python train.py --n_layer=11 --d_model=640 --n_experts=20 --experts_per_token=1 --d_expert=400 --d_shared_expert=0 --activation="geglu" --moe_layers=[2, 3, 4, 5, 6, 7, 8, 9, 10] --router_score="softmax" --normalize_top_k=false --routed_scale=1.0 --balance_loss=0.00242 --balance_bias=false --router_z_loss=0.001 --init_std_router=0.00897 --lr_router=0.00054 --vocab_size=22283 --norm="layernorm" --norm_eps=1e-05 --tie_embeddings="early" --optimizer="soap_variant" --lr=0.00124 --beta1=0.95 --beta2=0.99 --batch_tokens=65536 --seq_len=1024 --train_tokens=541000000 --steps=8256 --dataset="wikipedia_en"
Below are experts of layer 7 (counted from 0) of a mixture-of-experts language model. Rows are named router (the router's row for the expert), down (a neuron's output weights, with its number) and show model dimensions 256-383. Each number is 500 + 40 x the weight over its row's rms, rounded and kept within 0 to 999. Numbers have three digits each.
After each expert's rows: a language model's description of what the expert responds to. This comes from a sample of Wikipedia text that the model never trained on.

# expert 9
router:513522523590458480514459480539523474615525554487498464501517498492460506500467476531485501485460543482438583458487510463506506464461461483549552541461502498487483492504559439441482475480521492444453528559527534481475493484532482516487482496511496470462498476496517473468547560474585488492503535491532544539507526518556494485481546516430492595496476497532556442472457457518456437530428
down5:512510480557553464495517596581472496559511485475519490512454522474461449478491409514482481541507476580483580513527522467496414451495526431498534469458502484545551440438487537433544469498544531492440494513473554586577480493544521563570451531477545539497563518488491576568481512515504573524515489509529506534423547508530535537478502538483481539416484543481500464469551481391506527458443
down6:502514487536511509532540534546428487476477515498515526545497491502545493519546465467415497499502490586501486477409525560523446574501511519494503559501455512478518478497473549522527485450488463619489537465488581534582518538500497448500498469516480496550515571433525547433463548468520495501514491499468595495491488456473509508556489476560450511454494585512507503527513473537554563496518
Verb-initial word pieces. First pieces of split words, mostly verbs after was, to or a quote mark, such as sc(aled), sp(awned), st(oring), res, dis.

# expert 8
router:476476557554493471512445485556508443508501545516517453455523515560404489505469481493541469539526544494438522468467492491464456511458500509501532551477545456567444522494464439480469486476551455461489483513485495483506479491549461478545498498512509438454511462496531478552513536536529504524581490509497463466501514570510518463500490520523482535422489484547551459475487494607463468612416
down0:408501414553533557498513512488511501473530520489497517468520568444493505523567498494482454542526555546608557498493521449450473536493427483539497540513447477475516487532437554503478518506485458550582436465549503539542474482534488437489588513473478562503427519600505472496433530532496479497512551528498446399467596480541451525516473397540493493522495493459518507513568483469480511515516
down1:502546522487449483528549519540509543460477462511508553448474507519524548471470514480524555514492431467501528532484471543536597459482484511488541492418419501503578452441494562460494557478590497447476491445528472543492503548501550495497534543495567535409466532477528458461500477500457503485467590494474519512460447500496442476485521517590527521504502519516554464464506520475440505474490
Clause connectives, reporting verbs. Discourse connectives and reporting verbs in narrative prose, such as However, before, because, after, noted, saying, plus commas and quotes.

# expert 12
router:463506523528525516495480507532567485563465514502518501512579470532438477518477501537518512429510535522454507486464430498473518432472493468529521498465557417496473453510474492481451497474544470467545440520457539510482549452406467524566471468525514452456498465542602478525464458509543544561514533483470430472504538502556489470455443562421484483456420425556514532465498504560472441568460
down0:473425542478469483512496500475477588476468445500499524465458452502513498472462511499540471556502484521504478548559540533503563530531493464516409468468509503540550441530528464446499464572516472547514491423517456497453518485458481466467535462555521481483545540505478564536460469501475513586478424521525562546437521590451511508536465567473541549509478464460514511533538464456455480546422
down1:437465459475536484453491521561528563462483466516588498573516481504463550515474521513535557505545515489485468615504529450504390489490529519502593529483487479566506586570500506545499516527514491519540518513488457466468490560457515482454505465456459575524479474469425559534498478529552502518512484463449444504523479487465465467439501538444575449506468460468488526516451523550527449537517
Asian name pieces. Word pieces of Japanese, Chinese, Korean, Indian and Thai names and places, such as Hong, Singh, Raj, ō, Yahatanishi-ku.

# expert 6
router:454565500517449458470416499526494464537432546588507504513551467454414487536449510497484485474527592549513549523477546505503539511475529502542527533550562488543471545511525470524530457449509507434453457541423482489539548436532471446561505541542487524460528464530476442525509504518531534525566459426550478476501596535523555533523529479430568494458499507501516457447447473505478415540560
down0:459527539474556393547477563520526469450535580533470472478470507531478499533505515533488527499464468464505607572489505421466505511508466515527519538461535459575609467495431524490526527522501474540380474542568469555477507470554460503531443469498517463486509453545520486494495524457502506443419470462495466469423527542433509472501504527504517505516495502502532549484443504450514521506520
down1:501489494453502501493527515465437538497548576453528492489473490450471515533525467458434515556470423528481515410483575536538532511450587460469473474511438492542484545496503548505544523507409354532482457491488479582516491550456491506501559509523524476519505521450438475525545536481518519454479514469520449544480498472465603497447467558473541582487493525545463448553503464538523492478506
Main verbs after subjects. Copulas and main verbs right after a subject or It, such as is, was, has, are, contains, won.

# expert 7
router:479489545525509480512476515501488378521476543557467410492470471514501484448445487487551499501499473467516504453476527487469426444482485498473526535431510472464492485551519491521467458457503532471482423525481591488478520420474489509545420526509554530406470476525546464510482524517549544531559590403459467430426542490505493481517484519478494499473492483563555507476493468499493479541510
down0:470515414519552529499487572561483614500468472482532495514471487543498541481525433472455496490478568474486550476421474440531467498578427487540479455561534499577547550492522526460491461504493466468514558552456545462554493509506490579487513441458466566489466533518525446486450496477499494516486469484498506486526509594533518403503519442401455539480472501460474624530514417500474433497492
down1:477527441519546496477478485582520448475526462583456474451512464502553471516505530550518541512500482498530506412459494507571530448537522491486498469479422444520439441504592475530497481479498504441440486497473563484473514508515518587463476466471495535478481491512499529459494573486462492498536497463479491488545480463472492470577540508489485449465446554555540419457423463511466540508498
Sports table punctuation. Decimal points, commas, dashes and pipes inside sports results, standings and date lists, such as 0.955, July 4, 2017.

# expert 3
router:538456518480529494452513493523551500492457523551535509458570467538468431528482480548544463469472532477418577485460419502433460472466482509551543522403578461500535479522496427436446415529571529476510494500446569478452545478478425523520553469503565438476451542563519482499548541490485575528457519441528475471501531552504533444510501532486518583555485437525552449477484465530468484575505
down0:524476476457504559573500533531514530495493474520467446462446491447495481555500508484516533489474484444452512528466536538465434534481456504435487412572534523521434514514484532421551511536466444549509519473447540476502416545528518486436508404415485521521537575526648506494479490472498458463533501466508542516498529516453501517449484515525428425490495474473486546527458542460495488583538
down1:452480503490508496434535470539465464533480493572510494562488515500467415477564526501543484497516476507447495480421546423489545508435577516502541456464538454536397452588550470549532548527463462519458448504473533466474514501450482467502512502452444495477430520478508564427490542554470503503532471495525525467509451534530570473482505457576581517472473530527476522430508577547486563489535
Motion and change verbs. Verbs and quantity words for movement or change in narratives of events and military operations, such as moving, returned, increasing, little.

# expert 0
router:486475520502488501490512568531561467499473529511529434436485432533456435498504503515517470464557615475468516474477488459488473470538536495538538504488552435520531475496468452507484492414542569446556556506490518465485536426564460462534425491545491480467471490511540466542471529510521541528505540427566476462445517544537536493473497524505514507502482479451528454457465501520477465541466
down5:538534485489531501548493515552450512482462561499565516580500516527555553484486459489568465489572506470490550527525428472466490430551492476586529492513496463526479474465570478468544504546450477488523464546505506516528536529481491574538512457538503463490517596486505451498510426554494472519491450487495563526504493532457442497439517456512480453454543486512478490456556523522372449508459
down6:464549557503554551532445539501517510537524524430566514477497442504462477457464522546458398570508524519493456497484544519379577524482513478450535480514534500500500494435571520510493558479407524553522499478520485521509533509513505458449532530526456495495478505519489504413603567503515493524545450512449554425556508430526438491497466584509437557510512444555378559441548570514508510498543
Section headers, academic connectives. Opening == of section headings like See also or History, plus and, of, in, commas in academic or scholarly prose.

# expert 18
router:503510542477507424512454507526511440525422523466540483477541548481422474532459477492482474525529520534474518499440470460416455430501448521499558524444523412533511511539520438480451500432493541491503452492478507440476549448559506484515511543482537512441490491469500503562487583504569505497561606526543504501429488525516503464483445470477522523489497502507575457473472454442517514566538
down0:576528448480526484491522503480493552497538479444431476524508508442450486470537436428386491462483470484511475503521542596438479466498501501482497440516450494482414569511502527494492489477520440552603536464492517528500467503463458499490487507399450546539471591473499454489515498412530469557559501566466417507531486494519510509493493441578542415420495588500511529478527487512479441511517
down1:485418551460490372471551485478457528519510462496525518497471495527470484491456548482527530523461489481536526458568513534548568454493554543535593439505519450502487474528551503465473472497510541443531557513526471474498510553482554523499502455497485480424495546443437502442447493459494568471489548519599489589552569510500468561519405529462469512560533392553482474517487533544478535464491
LaTeX math markup. Backslashes, braces, underscores, frac and mathbb inside math formulas, plus colons and line breaks within equations.

# expert 17
router:543534504553519441519489485529505552547515523531503432465470549526375528519486475518557435484527535461495530455523480483497493528478453559497547547508475431554433502553542510529467479471496498487466526543475531482522581516530492419546445498535506485453532473548514447521499548513529476562559529475536495445481559580472559473449436522522503556462451480510514506462472442515472475494496
down0:481517455505478484532562432511502581584452498520546479558438471523493561506485503497459448460466550472457549534502474525453482500455497534529523505515462440487527454509473505570467522488474482541487545504569511470528480418470483483436461432560485448460526471489529566510526453451568497479486500504447467534520475524526485518451476473586457510432575448511493591524486510456524529536499
down1:503482428551523467505539501511482464536481509492449565463486528488538545413517511544511486609562478442501553442469400582522468483495441477502502515548491487571511505450508497502466494424470484430518474506476528482518485509550464585448496477451522534514478456518498552484542492481465528443478474469466508566493518533525488580536470467527510475526535522520481550513518452486480512505492
Single capital initials. Single capital letters beginning split proper names, initials or country codes, such as M(álaga), V(ila), T.G., ITA.

# expert 19
router:475462497625460511519459520569557479512442551536512413494486505476437428457462448515545485492531474511472520486510513440504498463451430518493509535425486461525519475489518508466491478461511521458507532534432508458477541475601505437513455498497490495444432469488481497526496536523548522583464568480506450446469475579543537468511489510483518525500410479491507506518401482520495493546496
down0:493469514609561540469461452482554474541477410531516495430490482495466541483500513490438531579440449482505513560481436549485547425522530489454580499615486481568473522563438506493467424470434500525505441470465536424481519466519575527479433525429547526505464486540494525542462485434535509455509561536512457548498507551476438493493529494528462519485541510476530438471559467506503546406498
down1:512541553540434550444578570524535455473487438516495468540551549491489551539543498520502464519420491499491442581552525482432510494514507550527542516489463439478453519521529534499513501535461460480497595500490519528520539524450498441512548481493555531469471475538498490446492459517495606499519429500553557445473555497502493512447543490476511469456491553481523567473447500578487497552482
Years in citations. Years, dates and punctuation in bibliographies and biographical parentheses, plus was or he in bios, such as 1957, (1894–1957), pp.

# expert 5
router:484461483533478519440516451540495430530484550492581450420564529537456487523412472500546517511497555508464555490477511499461463517523513491542496529523497495460451522501581515452518469451559528477472482527431498482511534450504471477568418577529523515446472493582533520564516495538580491464583548459528478445531554509504489535517529495518539479515481519537503476444480508482493477545429
down0:519486486501563505535489470477473539476512494579478445507486539508440501562492557525507544547528497500512534547463572557543482493533461467464403427442509526493472492436516580483569493534454527556556482530475457498548549486498494481517495447550540534496494510499468631451514474504535462591472442532498517478553455447500488530488539509458507408535510518522472479464571532483492474553480
down1:496562580521569545461465510513536445413495497490442468497445459506442516510535586509564442516529473444491521568583469451455507458520398476412518451451450555513545525460495411529497498561552504485541516523536514524530541455550523518507470508527458555543516457498541539527452421460618518524513527542483571530488524504488516501431545528487516524466508482488506489482432449435516548445508
Demographic table separators. Pipe separators between numbers in statistics and census tables, plus census words and punctuation, such as aged, households, females, colon.

# expert 10
router:509513535520454464515432474525526465524452497542512477419524515547483438511512423543516484485534529495442527481497464434428439441472510527514543485481514468537437518541536462471449420441463516443468516560445508463513527444535461470520459524569526444506464526541537460558476507587483468473577566462497479459454531546575498482518423496476568508525456468509498470494478472535490502579538
down5:515420469449491446507393490550467419565548514478478546465511458498546426504491510513464429556499572518479465486468491490440517537467505530508535483469478551504569517523490479461514498507445489546479527478532481517488437524481463457506558508461496541463554518438550528489528524476496480570516542523535523467496506506497518545526526457534467457454463482456453500523561471461532505483442
down6:492480499588545468472490461543433502476424442394510470494501619503523562513467488432526522496547510546457370515499525454465531515445503470505533469444510447500468491442565471502504530461469544544499564432500470507490495453495529540552520506460490501578458496450494494445435511506477539510451439497461486494475481464521501500551491494495545467426496496585502459535462535524498499486492
List dashes, infobox fields. Line-initial dashes and colons in infobox or taxonomy lists, like Location, Species, name, Died, plus sentence-initial The.

# expert 16
router:475483503536499518488459527479566467559410559536567483495533459518456499530397484555526531414464581473443493466485494496485488461480483541507502517485543522559464484559534524489488491509534492482517437456424475475516501448530479545491462528544483451482444442534513547595452523505537564500522545505511491575443575535548563474505448548490501522452422480555547455492465459577400488544449
down0:430525454545537573549589491431514544407456528495507477494492491471515522518489511524505539452520528483459459468443513496482523426441511511489492500485553548486411417533512408463522440496499535448497482481459568528487545464493450548480460505511500574481495541556527486454510526546550488505449547518576503498490488451445510491522461524480470484510490496457411583467471443495498537446524
down1:492546557505499532530491522514578499505521424496467486513499495541481504518414486482513436544508516487429525518529500525458452525609495458462506508530519486504503480443572486441489509460568477482459533557480512489482492490462542463456530456500493468536514581556465552555480432514501512448507509444529475543574477483479521501495521468546540508509566524522523484401484459539447566500526
Central European word pieces. Fragments of German, Slavic and other European names and words, with diacritics like ä, č, ö, š, ová.

# expert 14
router:514506514525481494536461489587503463558471518518523505456488485552498400513455461508516457513499565494509532486476472412498491506485466477570529543496544491540436563537504471451491488502504525470540464515428529504443504448539471423527497538483506473446492461514459472546478520534547520505560566486567526471459496538552459450450487528483473558437429504532538414408515416491506507622469
down0:469514517540521528468479445458489560492502549570465481507469463465499515599551497504554526476532473433535475474453495408441444474556438545538480557503491475467460466532510507483493514606522483567531497476514569503469531560520532527499476500534540531521493500508500526484535564457500539499548574485505531450504488523527473504447472481494478503513535516493423518476537530489403460483466
down1:467527553519564412434465453496495539472565523428589535502448455455478493511521480500538518543492483495501437530418468561468517469471557479531443537572515471585526454478518457469488490463445575503457460553538479470591509526515463536512580480448550449459481543529455523511544509524485520516489413533586495563444544485459538447532529529518550491485575527470539431525527448464489572486459
English first names. Given names of people in casts, credits and lists, such as John, Mike, William, Johnny, often after by or a dash.

# expert 1
router:466475500539460433537434510508478449517461498503487465463495509514492509495495488554524502482482489522508512503515479491518519518470453497554540501433508506538488510555513467512541492459523481480503511502470529511503504379469498474556495439543557432446495449551520468547468526493504490539478525442572461510454482497522547416567502509518536511487515476472538431414435481555501449575493
down0:470568497506521538469458467485472553442520491539476524518426540485495524472520528467500519437535555491464497542520464516536464497526494469429507520562493500517529570536516548425607533539570437504449468522483516481561518486540423505528534478530506447470496504459532518509549504500487487458532550449500568462493525577444476510525475552459582454558502410511466478546478477553498537528502
down1:447459495496495566478495461501443522451486511563529547473517538529500497520532483481470515470564526419457510522521442461499459502526554545570479482602520457518518573480480538510432503496435554524535531521442493452493545515530438493467431526534503469478523464507504567517512556558407480480453494509463493472398508499448540460496536495519524515515484526488489512559494438481500583504544
Music and career ordinals. Articles, ordinals and modifiers before album, film, song or band in music and entertainment bios, such as first, number-one, debut, bass.